config = dict(
    d_expert=192,
    n_kv_head=1,
    attn_scale=0.0884,
)
Below are experts of layer 5 (counted from 0) of a mixture-of-experts language model. Rows are named router (the router's row for the expert), gate (a neuron's input weights, with its number), up (a neuron's input weights, with its number), down (a neuron's output weights, with its number) and show model dimensions 64-127. Each number is 128 + 24 x the weight over its row's rms, rounded and kept within 0 to 255.
Before each expert's rows: "mostly gets" lists some tokens that are sent to it at least half of the time; "comes before" lists some tokens at least twice as common just after its tokens as in all text. This comes from a sample of Wikipedia text that the model never trained on. Tokens count by the router's weight.

# expert 25
mostly gets: "|", "\":", " -", " |", " titled", "-"
comes before: " ", " \"", " The", " No", " USA", " Win"
router [142 117 152 111 150 137 107 107 110 147  80 166 168 167 129 130 139 142 114 100 137 170 124 112  86 160 161 136 108 133 109 158 134 167 102 144 129  90 135 101 159  95 189 145 131 109 140 118 127 151 145 119 147 160 140 107 142 115 122 158 152 136 127 148]
gate0 [105 178 138 157 135 138 128 117 116 148 124 123 131 115 107 131 102 112 135 125 153 124 151 140 110 118 128 125 133 157 134 168 124 180 141 149 112 130  93 180  70 110 138 101 113 129 128 149 146 163 106 129 150 136 105 122 126 174 136 147 130 130 175 189]
up0 [145 121 138 158 139 102 137  95 145 172  99 112  97 126 186 123 175  82 138 105 133 136 117 143 149 103 102 138 139 134 132 168 134 110 153 131 139 108 128 169 114 117 135 105 113 132 142 117 106 129 114 124 128 117 148 168 105 110 151 158 151 103 120 153]
down0 [132 134 154 121 126 116 171 122 198 133 155 128 127 116 118  93 124 160 150 108 105 127 123 132 115 108 121 129 123 105 124 122 110 119  88 121 160 101 125 117  99 163 108 142 105 156 117 115 107 127 132 180 172 117 158 118 118 151 148 152 134 122 105 145]

# expert 46
mostly gets: " =", "|---|---|---|---|---|", "%;", "|---|---|---|---|---|---|", "|---|---|---|---|---|---|---|", " —;"
comes before: " ", "\n", " —", " +", " −", " %"
router [ 91  86 125 137 135 158 121 129  81 132 116  83 143  99  94 126 135 109 147 144 125 151 112 139 117 108 147 133 106 139  97 117 142 101 113  74 139 123 146 128 137 128 199 157 116  92 136 102 153 183 140 150  97 131  93 125  92  78 144 136 110 153 105 131]
gate0 [114 106 116 105 174 115 144 129 135 109 108 144 154 101 129 134 123 122 112 111 108 131 131 143 105 115 142 140 140 114 136 139 109 107 147 163 137 124 147 139 113  91 112 136 115 143 110 104 158 142 109 163 105 157 122 134 142 160 130 113 117 121 107  76]
up0 [154 154 140  87  91 160 122 111 121 133 145  90 129 116 118  87 153 109 143  95 147 113 125 152 158 111  89 138 145 142 108  64 108 121 141 127 118 152 117 126 120 169 129 177 101 129 128 146 170 150 122  94 152 138  96 144 113 114 118 102 161 115 134 134]
down0 [133  97 175 126 155  64 193 106 122 146 139 137 149 135 180 149 119 134 145 127 116 157  99 109 106 105 151 172 116 146 177 156 138 105 101 102  92 107 131 125 152  96 122 131 133 130 123 107 127 141 127 132 180 139 148 144 131 135 153 122  99 126 107 140]

# expert 19
mostly gets: "idae", " him", "ensis", " them", " Avenue", " Creek"
comes before: ",", " (", ".", "\n", " in", " and"
router [105 148 172 117  97 126 129 111 148  99 120 157 133 109 105  76 129 112 111 124 104 133 108 118 154 139 153 136  89 133  96  86 111 144 103 155 129 124 125 138  91 151 175 150 144 148 148 103 153 131 107 138 118 126 161 131 128 175  95 109 122 106 161 170]
gate0 [100 133 137 136 111 143 126 122 115 166 122 130 132  91  84 167 111 124 126 105 115  99 118 155  98 113 124 119 131 138 118 132 109 127 176 173 176 139  91 165 149 143 169 122  71 128 131 119 167 147 114 165 146 176 147 101 135 144 167 105 100 138 114 157]
up0 [133 139 130 166 122 148 115 122 110 121 164 100 133 110 130 126 163 137 124 124 133  90  81 175 118 162 150 131 170 125 126 123 107 123 105 156 131 121 102 105 138 144 112 110  88 141 118 124 115 120 134 145 175 143 135 134 157 144 180 132 174 181 125 152]
down0 [138 139 115 137 148 167 107 112 136 118 157  81  87  97 153  95  88  93 140  86 164 166 113 160 180 135 109 147 132 117 137 118 111 126 138 121 154 152 141 138 143 143 136 119 116 120 127 156  94 160 134 142 126 133 143 131 103 103 108 113 117 127 121  81]

# expert 45
mostly gets: " that", " which", " where", " This", " because", " this"
comes before: " of", " was", " is", " he", "'", " century"
router [ 96 138 120 120 119 136 150 135 144 161 150  73 136 122 137 120 101 135 129 133 121 138 130 117 133 121 129 138  87 160 118 139 129 121 161  82 160 148 176 142 148 141 142 118 132 119 125 166 128 149 123 137 152 164 101 123 135 136 127  61 126 114 148 156]
gate0 [100 117 148 135 101 121 141 173 134 101 127 112 129 155 118 179 108 115 139  93  93  97 135 130 121 140 119 132 144 136 115 136  84 107 119  88 182  95 137  94 143 146 136 135 159 104 117 144 111 122 109 112 116 137 127 173 103 112 139 136 104 155 118 128]
up0 [123 113 115 138 114 139  70  96 168 139 124 124 138 122 110 151 124 180 158 146 147 130 119 184 119 114 114 158 151 138 105  87 134 106 119 167 102 153 156 158 175 117 142 159 117 136 159 116 101 131 102  98 119 145 118  86 106 168  95 120  95  49  96 162]
down0 [107 100  99  92  92  81 123 101 144 117 122 127 150 104 112 133 137 127 121 115 125 152  87 147 104  93 157 147 137 110 160 128 156 189 117 126  99 157 130 132 128 145 146 122 148  95 116  90 147 130 138 154 157 138 125 126 139  86 160 168 127 126 116 124]

# expert 34
mostly gets: " wrote", " gave", " making", " took", " provide", " create"
comes before: " the", " a", " to", " that", " his", " her"
router [151 113 100 138 134 137 126 167 122 137 126  60 144 168 126  90  94 104 106 132 128  91 119 106 123 124 118 123 101 101 109 125 139 122 171 114 110 169 131 134 139 129 124  89 118 120 100  90  91 150  78  96 139 146 132  90 132 109 136  99 159 101 135 141]
gate0 [140  88 212  94 105 158 188 105  71 158 101  64 158 133 131 153 176 129 126 111 133 127 121 163 132 145 130 114 108 117 113 162 145  84 137 141 164  87 156 176  64 114 112 120 126 127 106 116 155 118 104 129 124 128 133 120 173 104 113 147 106 140 119 153]
up0 [142  94 126 160 115 149 174 125 129 107 132 129  69 164 120 128 115 152 120 166 124 150 108 132 155 109 136 117 124 140 136 118 159  88 179 137  77 146 112 144 100 131 102 105 120 125 115 113  77 141 123 104 146 129 132 117 117 109 154 132 148 159 129 150]
down0 [161 135  85 108 187 127  88 159 153  84 123 122 115 108 138 140 102 144 125 134 115 139 168 114 176 152 118 124 153 117 136 115 124 100 136 129 102 179  88 142 121 150 120 121 128 125 129 142 140 137 106 117  79 104  94 126  94  97 107 107 124 145 144 101]

# expert 35
mostly gets: " had", " have", " has", " would", " may", " can"
comes before: " ", "s", " been", " a", " be", " the"
router [107  97  73 118 141 128  88 129 121 121 121 105 126 163 144 132 112 128 158 165 102 157 138 114 172 140 155 144 144 130 145  76 126 119 126 111 128 170 131 126 117 122 121 179 124  92 148 118 140 128 170 104 117 138  90 106 101 127  98 100 146  90 102 156]
gate0 [168 150 109 191 111 136  97 142 125 156 161 107 155 119 180 148 130 107 149 157 148 133 147 156 158 126 154  86 121 120 161 113 131 126 130 131 118 119 134 125 142 102 118 168 141 133  98 112 150 104  94 100  90 132 143  99  78 151 129 109 105 140 120 134]
up0 [ 89 143 124 134 150 113 131 114 154 105 127 133 149 122 120 125 138 144 166 123  74 124 170 128 125 131 127 150 153 118 125 106 102 120  71 117 122 143 121 195  48 134 137 140 139  94 105 164 122 100 142 133 118 113  85 144 142 126 130  91 138 133 149 133]
down0 [148 101 109  98  94 113 105 153 120 141 119 162 120 136 141 112  98 130 111 121 144 169 116  92 147 136 175 128 103 162 133 144 148 148  95 134 134 124 103  93  90 133  96 146 123 154 135  93 111 104 109  90 137 133 126 131 126 142  73 118 168 156 120 156]

# expert 3
mostly gets: " six", " nine", " five", " seven", " eight", " four"
comes before: " |", ".", "0", "–", "5", ";"
router [106 121 159 109 196 129 122 159 132 100 145 100 132 171 146  94  93 118 143 110 138 115 110 146 140 111  93 131 172 130 138 111 141 140 146 149 108 109 104 120 117 126 129 129 125 117 100 159 135 101  97 107 118 179  89 122 106  96 115 153 157 110 156 103]
gate0 [114 130 116 113 116  80 112 105 113 146 164 121 164 169 119 181 131 133  89  94  90 111 145 133 115 121 142 140 102 125 155 132 110 174 158  83 161 101  87 159 126 131 111 109 141 162 105 140 106 101 119 143 107 174 102 114  85 116  97 137 150 139 150 141]
up0 [104 146 145 135 103 155 152 116 138 139 106 108 149  87  91 101 143 115  97 135 157 167  92 145 132 127  91 116 130 121 105 144 152 135  92 137 121 112 163 105 136 128 122 101 154 104 113 136 162 113 109 145  80 114 157  87 141 150 120 136  84 161 125 119]
down0 [121 149 113 156 116 110 103  95 174 115 141 122 147 132 101  83 129 116 130 116 146 116 157 158 165 129 125 117 112 152 104 177 136 127 103 128 131  73 123  77 115 112 108 120  92 104 149 154 163 146 184 157 125 110 132 171 183 175 128 150  92 120 115 112]

# expert 6
mostly gets: " million", " due", " pay", "0", " percent", " billion"
comes before: "0", " |", "1", "2", ".", "–"
router [125 109 142  98 111 136  90 175 142 128 125 108  87 150 141 111 101 102 134 124 100 160  88 125 136 163 119 169 145  92 163 139 152 126 128 170 120 165 106 163 126 132 201 113 151  80 117 107 135 140 107 143 116 141 111 139 137  80 139 195 147  83 148 105]
gate0 [157 132 119 156 119 135 149 125 144 123 117 110 132 112 103 152 124 123 132 160  96 111 140 126 119 137 121  97 135 142 190 160 126 157 137 155  94 146 122 135  96 108 125 135 154 120 120 134  80 170 127 120 134 109 130 112  98 167 135 143 114  92 158 148]
up0 [115 108 145 128  85  69 116 148 116 159 120 140  97 126 133 138  84 169  68  97  95 101 120 133 114 139 143 133 110 132  95  93 122 149 108 133 154 130 105 115 133 141 138 130 141 169 171 131 140 137 136 121 105 108 158 139  99 109 111 151  78 142 107 113]
down0 [156 131  97 116 136 125 129 176 134 135 153 116 128 171 157 138  99 132 130 131 129 129 158 119 145 133 108 115 120 138 137  94 133 112 146 111  93 113 145 115 135 149 130 101  82 114 126 121 164  61  89  96 164 131 125 123 135 105 119 129 157 143 122 102]

# expert 7
mostly gets: " un", "–", ")-", ".-", " •", "-"
comes before: "1", "0", "2", "3", "4", "5"
router [ 97 107 165 111 114 160 131 146 140 110 162 108 106  75  88 132 115  84 142 125 131  94 126 135 115 137 159 119 109 156 145 140 147  97 136 155 162 120 143 114  93 142 104 128 113 147 127 147 158 141 159 104 146 121 101 114 181  95 131 150 120 130 144 122]
gate0 [163 133 160 142 151 163  86 129 139 118 105 151 101 125 126 138 133 142 145 112 102 114  81  96 153 120 132 102 135 135 142 110 122  88 124 125 103 139 118 171 117  93 127 130  76 144 171 146 125 118 121 150 134 114 114 171 128 104 150 116 100 116 124 141]
up0 [113 151 165 101 105  88 129 113 109 116 181 131 149 145 145 127 103 175  77 111 164 150 130 127 116 128 111 119 134 138 139 127  94 128 111 134 165 139  76 103 191 132  97 156 171 140 171 135 142 117  95  71 163 135 155 122 142 149 117 145 141  99 166 127]
down0 [124 147  57 127 122 134 116 105 109 152 115  92 207 101 120 135 134 116 105 140 111 120 165 119 142 165 115 127 141 180 133  92 137 173 132 149  88 117 116 126  84 137 112 129 147 118 149 120 118  69 115 128 109 115 137 158 160 120 125 113 129 123 132  75]

# expert 33
mostly gets: " Jones", "ville", "dale", " Williams", "burg", "bury"
comes before: ",", " |", " (", "'", " and", " –"
router [140 126 120 163 136 141 153 133 142 149 156 113 134  96 141 131  79 141 110  75  97 125 116  81 131 148  98 134 160 134 148  78 116 145  93 170 151  98 125 149 135 152 114 136  96 165 154 162 131  87 149 151  76 148 192 147 147 139  92 128 122 112 153 146]
gate0 [108 121 104 129 146 160 130 155 146 132 103 110 139 113 150 142 168 165 133 116 107  97 122 131 151 156 122 160 145 160  99 186 146 142 136 160  96 136 167 147 131 169  95 132 124 149 167 159 127 124 128 143 127 146 103 121 126 149  88 110 119 123 135 162]
up0 [ 90 157 140 168  76 104 135 111  76  90 140 114 126 139  93  60 109 126 172 174 124  92 129 129 105 172 150 140  94  98 103 119  88 124 132 173 137 133 130 124 115 100 134 117 175 132 121 112 112 132 160 152 111 133 166 158  89 127 145 170 180 126 118 110]
down0 [135 143 125 129  82  82 132 113 135 112 116 119 127 124 189 151 119 153 132 100 159 137 128 152 158 112 133  89 132 126 121 121 139 100 163  79 127 150 168 121 126 102 112 134 105  61 125 134 134 142 128 121 182 103 137 118 148  59 151 128 130 111  82 134]

# expert 20
mostly gets: " be", " been", " remained", " was", " became", " died"
comes before: " in", " to", " by", " a", " on", " as"
router [119 125 100 131 123 155 141 146 162 119 168 137 101 105 119 126 139 134 166 141 112 119 136 102 142 154 112 105 124 135 118 130 102 119 129 101 151  74 134 142 162  81 140 107 154  99 119  89  90 120 153 121 160  90 112 163 134  71 169 125 105 115 148 100]
gate0 [106 154 119 125 112 116 129 146 132 131 148 144 108 120 144 122 155 125 104 177  88 120 153 136 129 157  87 123 109 141 111 130 137 169 145 207 141 101 122 140 177 108 138 118  95 105 124 117 155 179 127 150 101 141 138 111 126 143 135  78 125 141 159  44]
up0 [140 136 120 121  89 138 136 126 113 160 114 155 106 137 140 107 141 100  89 141 140 113 120 130 105 151  99 162 100 157 110 135 135 172  90 130  99 122  64 143 141 107 142  84 107 114 120 137 140 113 123 146 137 148 116 111 136 136 156 113 101  62 133 120]
down0 [117 137 109 152 128  84 143 126 151 123  60 124 116 102 125 140  79 133  93 164 124 140 133 161 142 107 109 157 110 146 120 117 170 151 133 152 131 113 116 116 118 148 162  88  99  78 136 107 146 149 121 147 110 112 116  95 125 121 118 137 115 151 141 119]

# expert 14
mostly gets: "ic", " century", "century", " older", " age", " old"
comes before: ",", ")", " |", ".", "–", "%"
router [137 119 148 121 127 128 111  93 129 147 137 112 159 136 134 113 135 145 132 121 150 147 135 115 155 121 110  97  86 123 117 162 159 132 131 161 133 154 164 163 124 129 153 100 106 104 150 131 168 151  86 143  95 152 117 108 139 110 155 154 122 184 114 113]
gate0 [135 137 134 138 101 162  89 122 158 112  88 139 137 125 147 125 124 123 123 123 114 166 128 112 145 105 156  82 136 143 149 106 143 115 151 149 134  93 140  95  95 108 138 146 105 117 127  84 151 138 149 152 111  88 115 161 130 116 108 136 123 138 114 137]
up0 [147 135 136 140 128 140 129 147 152 105 142 144 114 120 110 137 149  95 143 137 123 118 133 124 110 137  71  99  93 147 104 137 111 110 143 166 145 118 138 154 133  87 132  98 133 110 138 142 118 113 109 115 126 122 135 116 102 102  99  70  96 142 140 113]
down0 [118 154 101 122 183 111  88 101 145 144 145 175 144 153 111 157 101 144 117 109 135 133 119 129 120 127 146  95 122 132 128 136 109 118 138 135 148 117  93 111  86 142  85 129 185 170 179 111 140  94 139 132 116 138 119 128 103 135 123 124 172 158 154 105]

# expert 29
mostly gets: "″", "′", " Succeeded", " Preceded", " Coordinates", "|---|---|---|"
comes before: ":", "\n", "|", "N", " by", " information"
router [148 143 124  76 134 128 118 121  71 108 123 115 118 136 156 125 130 108 150 122 159 115  82 114 138 129 152 102 121  58 134 114 171 119 106  90 163  99 158 138 120 154 104 127 135  95 103 104 103 169 133  84 106 141 119 114 116 148 132 118 145 135 112 129]
gate0 [122 137  89 133 152 118 151 182 136 107 160 126 144 150 129 149 128 131 130 170  71 109  80 119 152 128 138 121 150 142 135 109 122 143 116 129 107 115 167 149 139 123 177 163 166 145 108 102 103 174 168 103 134  91 139 157 130 163 135 138  92 153 106 154]
up0 [ 99 141 109 157 128 149 189 116 116 127 115  61 116 124  68 127 122 100 129  92 134 139 133 119 114 122 118 139 146 127  88 135 153  93 143 161 104 118 145 108 114 131  92 119 125 135 150 127 151 134 111 140  94 108 152 102 162 137 131 111 149 114 161 100]
down0 [176  87 107 117 129 120 121 153 143  99 108 137  71 142  88 140 146 123 150 135 179  92 139 141 122 197 131 106 109 191 102 123 144 110  85 141 140 102 133 113 111 111 131 123  97  82 169 114 137  96 131 107 148 149 142 166 140 118  76 137 116 132 115 107]

# expert 4
mostly gets: ")", "%)", "present", "level", "year", "story"
comes before: " |", "\n", "-", "ed", " is", " ="
router [ 76  79 118  93  92 134 147 101 152 119 178 166 102 144 147  99  98 128 156 138  90 110 144 107 180 151 148 139 132 115 150  97 160 156 108  76 113 120 122 160 103 156 137 136 145 131 116 106 151 131 120 133 129 147 105 103 111  95 141 115 128 133 120 120]
gate0 [108  62 109 150 178 172  90 111 111 162 131  86 137 129 166  84 112 126 141 122 130 154 101 106 118 115 139  95  99 134 109  80 115 149 138  99 138 103 144 145  84 107 104 121 105 159 184 115 128 102 144  89 117 134 162 154  73 134 123 133  96 184  94 138]
up0 [114 121 134 124 168 143 122 132 125 151 102 155 173 125 128 141  90 150 130 129 123 151 129  91 102 116 102 100 144 139 110 145 122 178 156 104 158 106 149  96 109 144 154 122 145 136 134 124 106 129  58 133 122 172 157 139 129  81 164 106 101 164  96 134]
down0 [ 99  93 123 122 135 119 100 118 137 105 139 109 115 106 133 142 135  98  84 154 134 143 186 129 154 173 150 123 125 119 127 139  83 130 126 144 128 147  98 143 142 133 161 144 185 122 129 113 154 141 151 134 105 105  95  78 137 173  99 132  88 128  97 178]

# expert 44
mostly gets: " album", " film", " book", " music", " films", " species"
comes before: ",", " of", ".", " in", " and", " were"
router [128 119 157 136  92 164 160  76 161 131 131 151 123 117 142  77 140 129 165  85 146 130 124 124 160 133 134 140 124 113  96 142 141 134 121 105 128 105 116 109 100 145 155 117  80 131 118 151 114 135  96 132 138 125 119 113 155 163 167 142 146 135 174 117]
gate0 [153 153 141  87 126 193 162 100 138 123 126 120 114 134 176 123 139 112 149 132 179 133 150  82  96 122 114 109 162 130 148 111 173 161 102 170  83  74  77 116 176 114 132 165 123  92 103 136 174 118  97 134 120  74 168 121 129 110 120 102 127 140 124 134]
up0 [147 110 120 141 146 171 149 149  88  88 135 140  99  86 114 123 146 142 145 114 150 106 107 102 130 134 130 144 154 147 123 109 172 108 117 118 125 100  79 115 120 104 133 159 132 100 130 145 174 138 152 128 135  97 110 132  82 135 147 109 103  85 139 149]
down0 [121 145 170 141 109 112 118 109 125 110 146 132  99  76 156  95 112 117 104  94 125 105 162 172 136 130 134 120 123 121 130  89 125 122 134 113 125 170 152 113 100 145  86 170  90 151 140 112  74 167 125 153 104  92 112 177 104 132  84 116 160 133 169 111]

# expert 30
mostly gets: " (", " [", "/", " (\"", "^{", " (#"
comes before: "1", "2", "born", "3", "aged", "S"
router [127 136 162 147  88 134 111 152 122 141  96 142 116 124 118 108 187 129 119 134 124 108 116 125  73  88 153 165 128 107 147 111 127 105 121 163 174 116 135 107 148 151 147 112 143 104 164 124 150 123 108 130 130 124  91  77 138 125 124 165 163 111 132 143]
gate0 [151 141 121 100  97 156 132 123 153 135 141 143 142 163  81 149 109 126  95 127 165 130 135 139  73 111 134 132 172 154 127 122 161 124 129  93  92 117  92 152 142 118 121 130 149 120 142 147 104  97 124 118 134 151 173 135 135 150 118 149 115 149 134 151]
up0 [159 127 111 141 102 147 116 115 132 110 135 149 121 109 110  82 126 142 135 105 183 102 133 109  93  85  98 136 138 164 104  98 134 169 148  90 118 123 121 162 142 131  80 145 125 150 103 159 104  94 131 122 124 144 151 135 118 125 140 170 108 149 129 126]
down0 [ 85 115 131 159 108 123 128 171 115 166 118 144 140 121 109 131 142 105 113  85 113 123 134 109 158 142 103 148 156  89 121 126 139 114 128 123 136  98 183 136 118  76 111 136 129 124 142 136 161 131 108 103 108 141 165 167 140 125 130 108 138 129 126 111]

# expert 12
mostly gets: " States", " France", " South", " Australia", " Canada", " York"
comes before: ",", ".", " States", " York", " and", " ("
router [153 135  66 120  98  86 124 100 129 149  93 140 145 108 117 139  75 109 152 114 124 113 116 140 124 117 132 112  92 141 130 123  98 115 156 158 141 129 129 143 114 100 121 146 126 120 125 120 136 124 131 111 117 152 102 146  95 161 107 110 136 100 129  98]
gate0 [138  86 118 131 166 125 111  87 108 166 116 119 122 101 158 106 160 143 112 125 121 150 100 158  77 124 113 135  73 133 132  96 135 135 123  92 117 148 135  95 158 165 162 105 162  98 125 132 119 182 135 100 113 128 115 107  88 160 178 110 112 161 131 131]
up0 [128 120 150 106 133 112 108 149 112  79 136 161 119 148 195 147  97 147 143 116 130  96 146 129 127 119 177 168 158 132 112 103 153 156 167 102 100 164 100 122 128 126 125 121 137 110 145 125 138 137 137 139 119 162 135 118 105 149 136 122 139 125 101 126]
down0 [180 131 102 107 105 180 135 128 123 140 156 109 137 124 155 155 100 104 150 150  86 130 144 142 123 116 160  93 173 111 136 150 140 117 114 111  89 122 129 152 161 104 114 170 156 140 114 148 164 132 117 127 147 116 153 134 178  92 121 146 142 111 117 120]

# expert 22
mostly gets: " but", "\",", " although", " including", " and", " While"
comes before: " and", " the", " he", " which", " but", " a"
router [135 149 139 162 140 125 124 128 129 139 157 117 104 146 105 127 151 118 130 116 136 133  83 132  81 134 106 125 161 132 111 130 173  95 103  88 133  93  98 131 173 144 143 102 111 175 151  92 107  96 131 148 177 149 126 190 118 132 129 139 130 120  97 120]
gate0 [175 114 138 162 102 118  93 135 147 130 170 159  97 136 139  74 143  86 130 149 105  90 130 121 183 123 148 121 114 105 137 118 147 125 158 123 124 145 130 142 138 150 158 152 126 117 151 148 102 124 170 146 138 147 123 175 132 150 164  79  92 129 127  88]
up0 [153 107 146 165 118 141 112 114 134  84 110 178  87 139 141 109 132  80 109 111 114 122 165 140 138 140 145 142 153 127 110 125 141  63 163 143 138 126 115 132 150 131 140 135 144 123 142 105 117 111 125 147 138 147 131 151 132 146 159 145 144 145 118  89]
down0 [108 149  87 129 150 131 164 122 117  98 135 106 125 142 143 179  90 128 178 144 156 152 170 171 128 137  75 118 112 139 136 103 155 155 126 106 107 139  84  70 162 190 100 118 139 144  81 145 132 104 129 129 131 129 109 135 117  98 139 107 159 128 146 135]

# expert 41
mostly gets: "\n", " \"", " “", "===", " '", "=="
comes before: "-", "\n", "|", "==", "The", "==="
router [136 117 118 138 102 138 165 123 145 145 128  95 153 123 120 156 158 122  83 130  76 158 122 107 117 107 122 134 153 157 137 164 127 135  89  62 155 103 146 106 141 146 121 185 145 146 180 129 145 163 139 112 121 125 120 117 112 129 125 120 134 168 168  98]
gate0 [155 124  80 108 112 163 133 153 114 168 134 124 127  91 161 118 144 140 141 167 148 106 135  81 141 103 154 106 147 122 105 107 144  70 118 116 110 113 149 148 115 142 130 109 123 185 105 124 128 120 118 120 152 110 124 139 121 157 141  96 116  75 136 119]
up0 [169 100 116 142 109 150 144 134 138 163 143 144 130  87 144 115 112 177  93 139 126 116 125 123 104 109 153 134 113 149 106 126 142  93 137 133 142 104 124 115 119 130 106 137 148 192 124 122 128 119  75 123 167 117 126  76 151 130 153 114 135 117 130 101]
down0 [129 142  99 101 130 111 152 108  84 162 134 115 139  92  90 145 128 153 118 114 124 108 145 140  80 110  84 162 180 116  97 100 126 133 125  96 136 122 112 133 145 138 139 125 138 133 142 116 139 164  89 104 167 155 144 110 115 115 184 174 157 127 125 136]

# expert 28
mostly gets: " ft", " mi", " kg", " lb", " km", " metres"
comes before: " ", " |", " a", ")", " (", ":"
router [100 160  95  84 173 128 133 107 130 107 119 100 107 131  96 133 143 149 128 113  91 149 128 174 188 147 112 159 144  85 145 108 119 118 128 149 152 144 134 124 112 171 142 177 151  93  91  71 168 160 127 148 120  95 102  94 144 144 118 114 122 136 148 144]
gate0 [156 137 134 126 116 122 131  98 102  95 120 120 129 116 139 135 144 136 114 103  77 126 156 156 117  75 117 164 124 116 108 145  79 146 153  93 129 109 152 128 132 143  94 121 110 127 111 152 139 103  93 166  98 137 179 136 131  96  95 138 132 127 109 125]
up0 [135 130 132 146 130 104 118 140 167 105 164 135 125  84 125  88 121 122 148 116 134 148 135 111 154 167 142 113 108 158 159 116 126  99  88 149 138 131 111 111 117 154 135 112 114 153 111 114 103 147 131 120 102 157 117 137 118 108 141  99  82  95 149  71]
down0 [ 80 117 135  88 154 174  90  98 148 167 151 139 178 100 118 140 145 154 146 134 123 138 119 122 135 142 121 120 124 125 136 160 146 129 138 156 111 172 108 144 139 109 118 202 119 173 148  82 154 145 118 117 126 105 135 106 116 133  93 149 137 156 148 124]

# expert 32
mostly gets: " during", " along", " During", " in", "In", " after"
comes before: " the", " ", " a", " his", " this", " its"
router [ 91 123 114 147 123 141 161 163 125 156 117 114 123 159 153 129 153 128 118 116 161 171  94 109  87 136 130 157 101 148  82  95  23 131 157  89 128 118 144 122 155 100 184 129 119 146 130 129  92 154 122 104 138 165 132 117 112 126 159 128 119 117 148 180]
gate0 [142 116 153 160 105 132  88 157 135 149 158 145 120 146 106 118 114 107  60 129 137 130 141 127 134 125 149 137 117  90 123 150  84 101 133 131 154  93 136 134 124 147 149 101 155  85  93 138 146 104 115 161 157 124 146 154 141 161 120 126 100  83 200 136]
up0 [106 128  93 142 143 121 172 123 151 132 102 146 123 117 147 132 124  96 135 151 129 131 109 110 137 150 135 111 148 176 116 113 185 148 121 145  97 149 120 140 148 143 101 152 106 137 155 157 144 144 109 140 139 132 110 102 145 140 140 135 182 181  91 131]
down0 [133 118 136 151 120 157 136 110 122 139 117  89 155  93 151 131 118 135  73 100 132 178 127 108 110 118 118 101 170 167 165 104 129 108  89 143 119 170 128 161  89 140 153 102 115 137  64 135 170  81 124 144 154 132 161 167 111 155 146 134 140 111 101  93]

# expert 23
mostly gets: " military", "ization", "ological", " Development", " Research", " medical"
comes before: " of", " and", ",", "==", " ==", "\""
router [168 114 130 110 103 144  88 146 155 125 134 120 167 128 149  75 130 155 159 107 147 107 168 132 163 141 169 115 125 119 160 120 146  96 189 105 132 136  92 106 140 147 109 108 139 112 107 129 142 119 112 125  89 138 117 110 113 131 122  98  87 116 118 107]
gate0 [118 107  89 130 146 133  86 133 100 172  97 150 141 120 133 129 151 133 133 103 121 160 123 101 120 140  76 116 154 138 118 100 106 116 146 100 132  98 107 132 114 167  86 142 143 128 143 117 121 132 129 128 115 131 144 164 104 107 100 149 133 127 147 117]
up0 [ 90 143 144  99 108 121 102 117  87 134 148 173 152  91 116 106 148 160 109 107 134 132 103 133 138  99 125 163 156 130 128 107 132 126 127 144 143 140 109 102  58  93 129 172 164 153  80 113 140 103  90 142 172 152 153 116 147 157 150  95 146 148 143  88]
down0 [132 108 158  93 157 129 139 170  97 100 110 147 113 137 132 169 163 153 116  85 126 112 137 116 113 113 108 132 115 169 128 150 129  87 117 112 107 134 122 129 166 113 114 115 165 118 104 125 115 139 104 146  94 137 111 156 146 146  99  70  98 105 102 100]

# expert 24
mostly gets: ".\"", "\".", " ==", " ===", ".", "\""
comes before: "\n", " The", " He", " In", " It", "=="
router [ 78 144 155 112  87 107 141 136 152 112 126 117 101 105 107 141 114 127 131 107 141 119  88 117 106 137 134 150 136 122 136 103 136  99 129 138 130 125  97 153 139 153 125 110 109 113 106 118 117  85  93 117 119 155 115 152 112 124 141 142 140 152 107 107]
gate0 [154 147 159 136 135 137 130 122 138 140 167 132 132 103  77 146 137 103 152 119 101 149 135 174 123 116 171 143 133 178 182 102 118 123 114  80 126 160 117 125 146 159  95 143 129  75 106 158 129 146 127 106 160 111 103 130 146 144 139 133 112 125 126 112]
up0 [170 131 137 160 151 118 146 162 152  78 166 101 132 107 132 141  98 111 106 153 149 135 129 125  62 133 150 119 137 145 124  96 147 141 144 141 144 111 134 107 141 157  97 110 108 111  97 121 179  81 130 116 133 128 160 149 158 123 149 102 142 147 135 148]
down0 [126 112 124 125 114  92 121 169 152 143 121  92 169 154 128 162 130 170 126 151 148 145 154 135 162 119 145 136 182 151 121  96  93 125 124 129 133 121 100 147 131 153 121 121 156  88 142 117 124 114 122 142 143  91 112 134 142  94 136 125 111  83 182 131]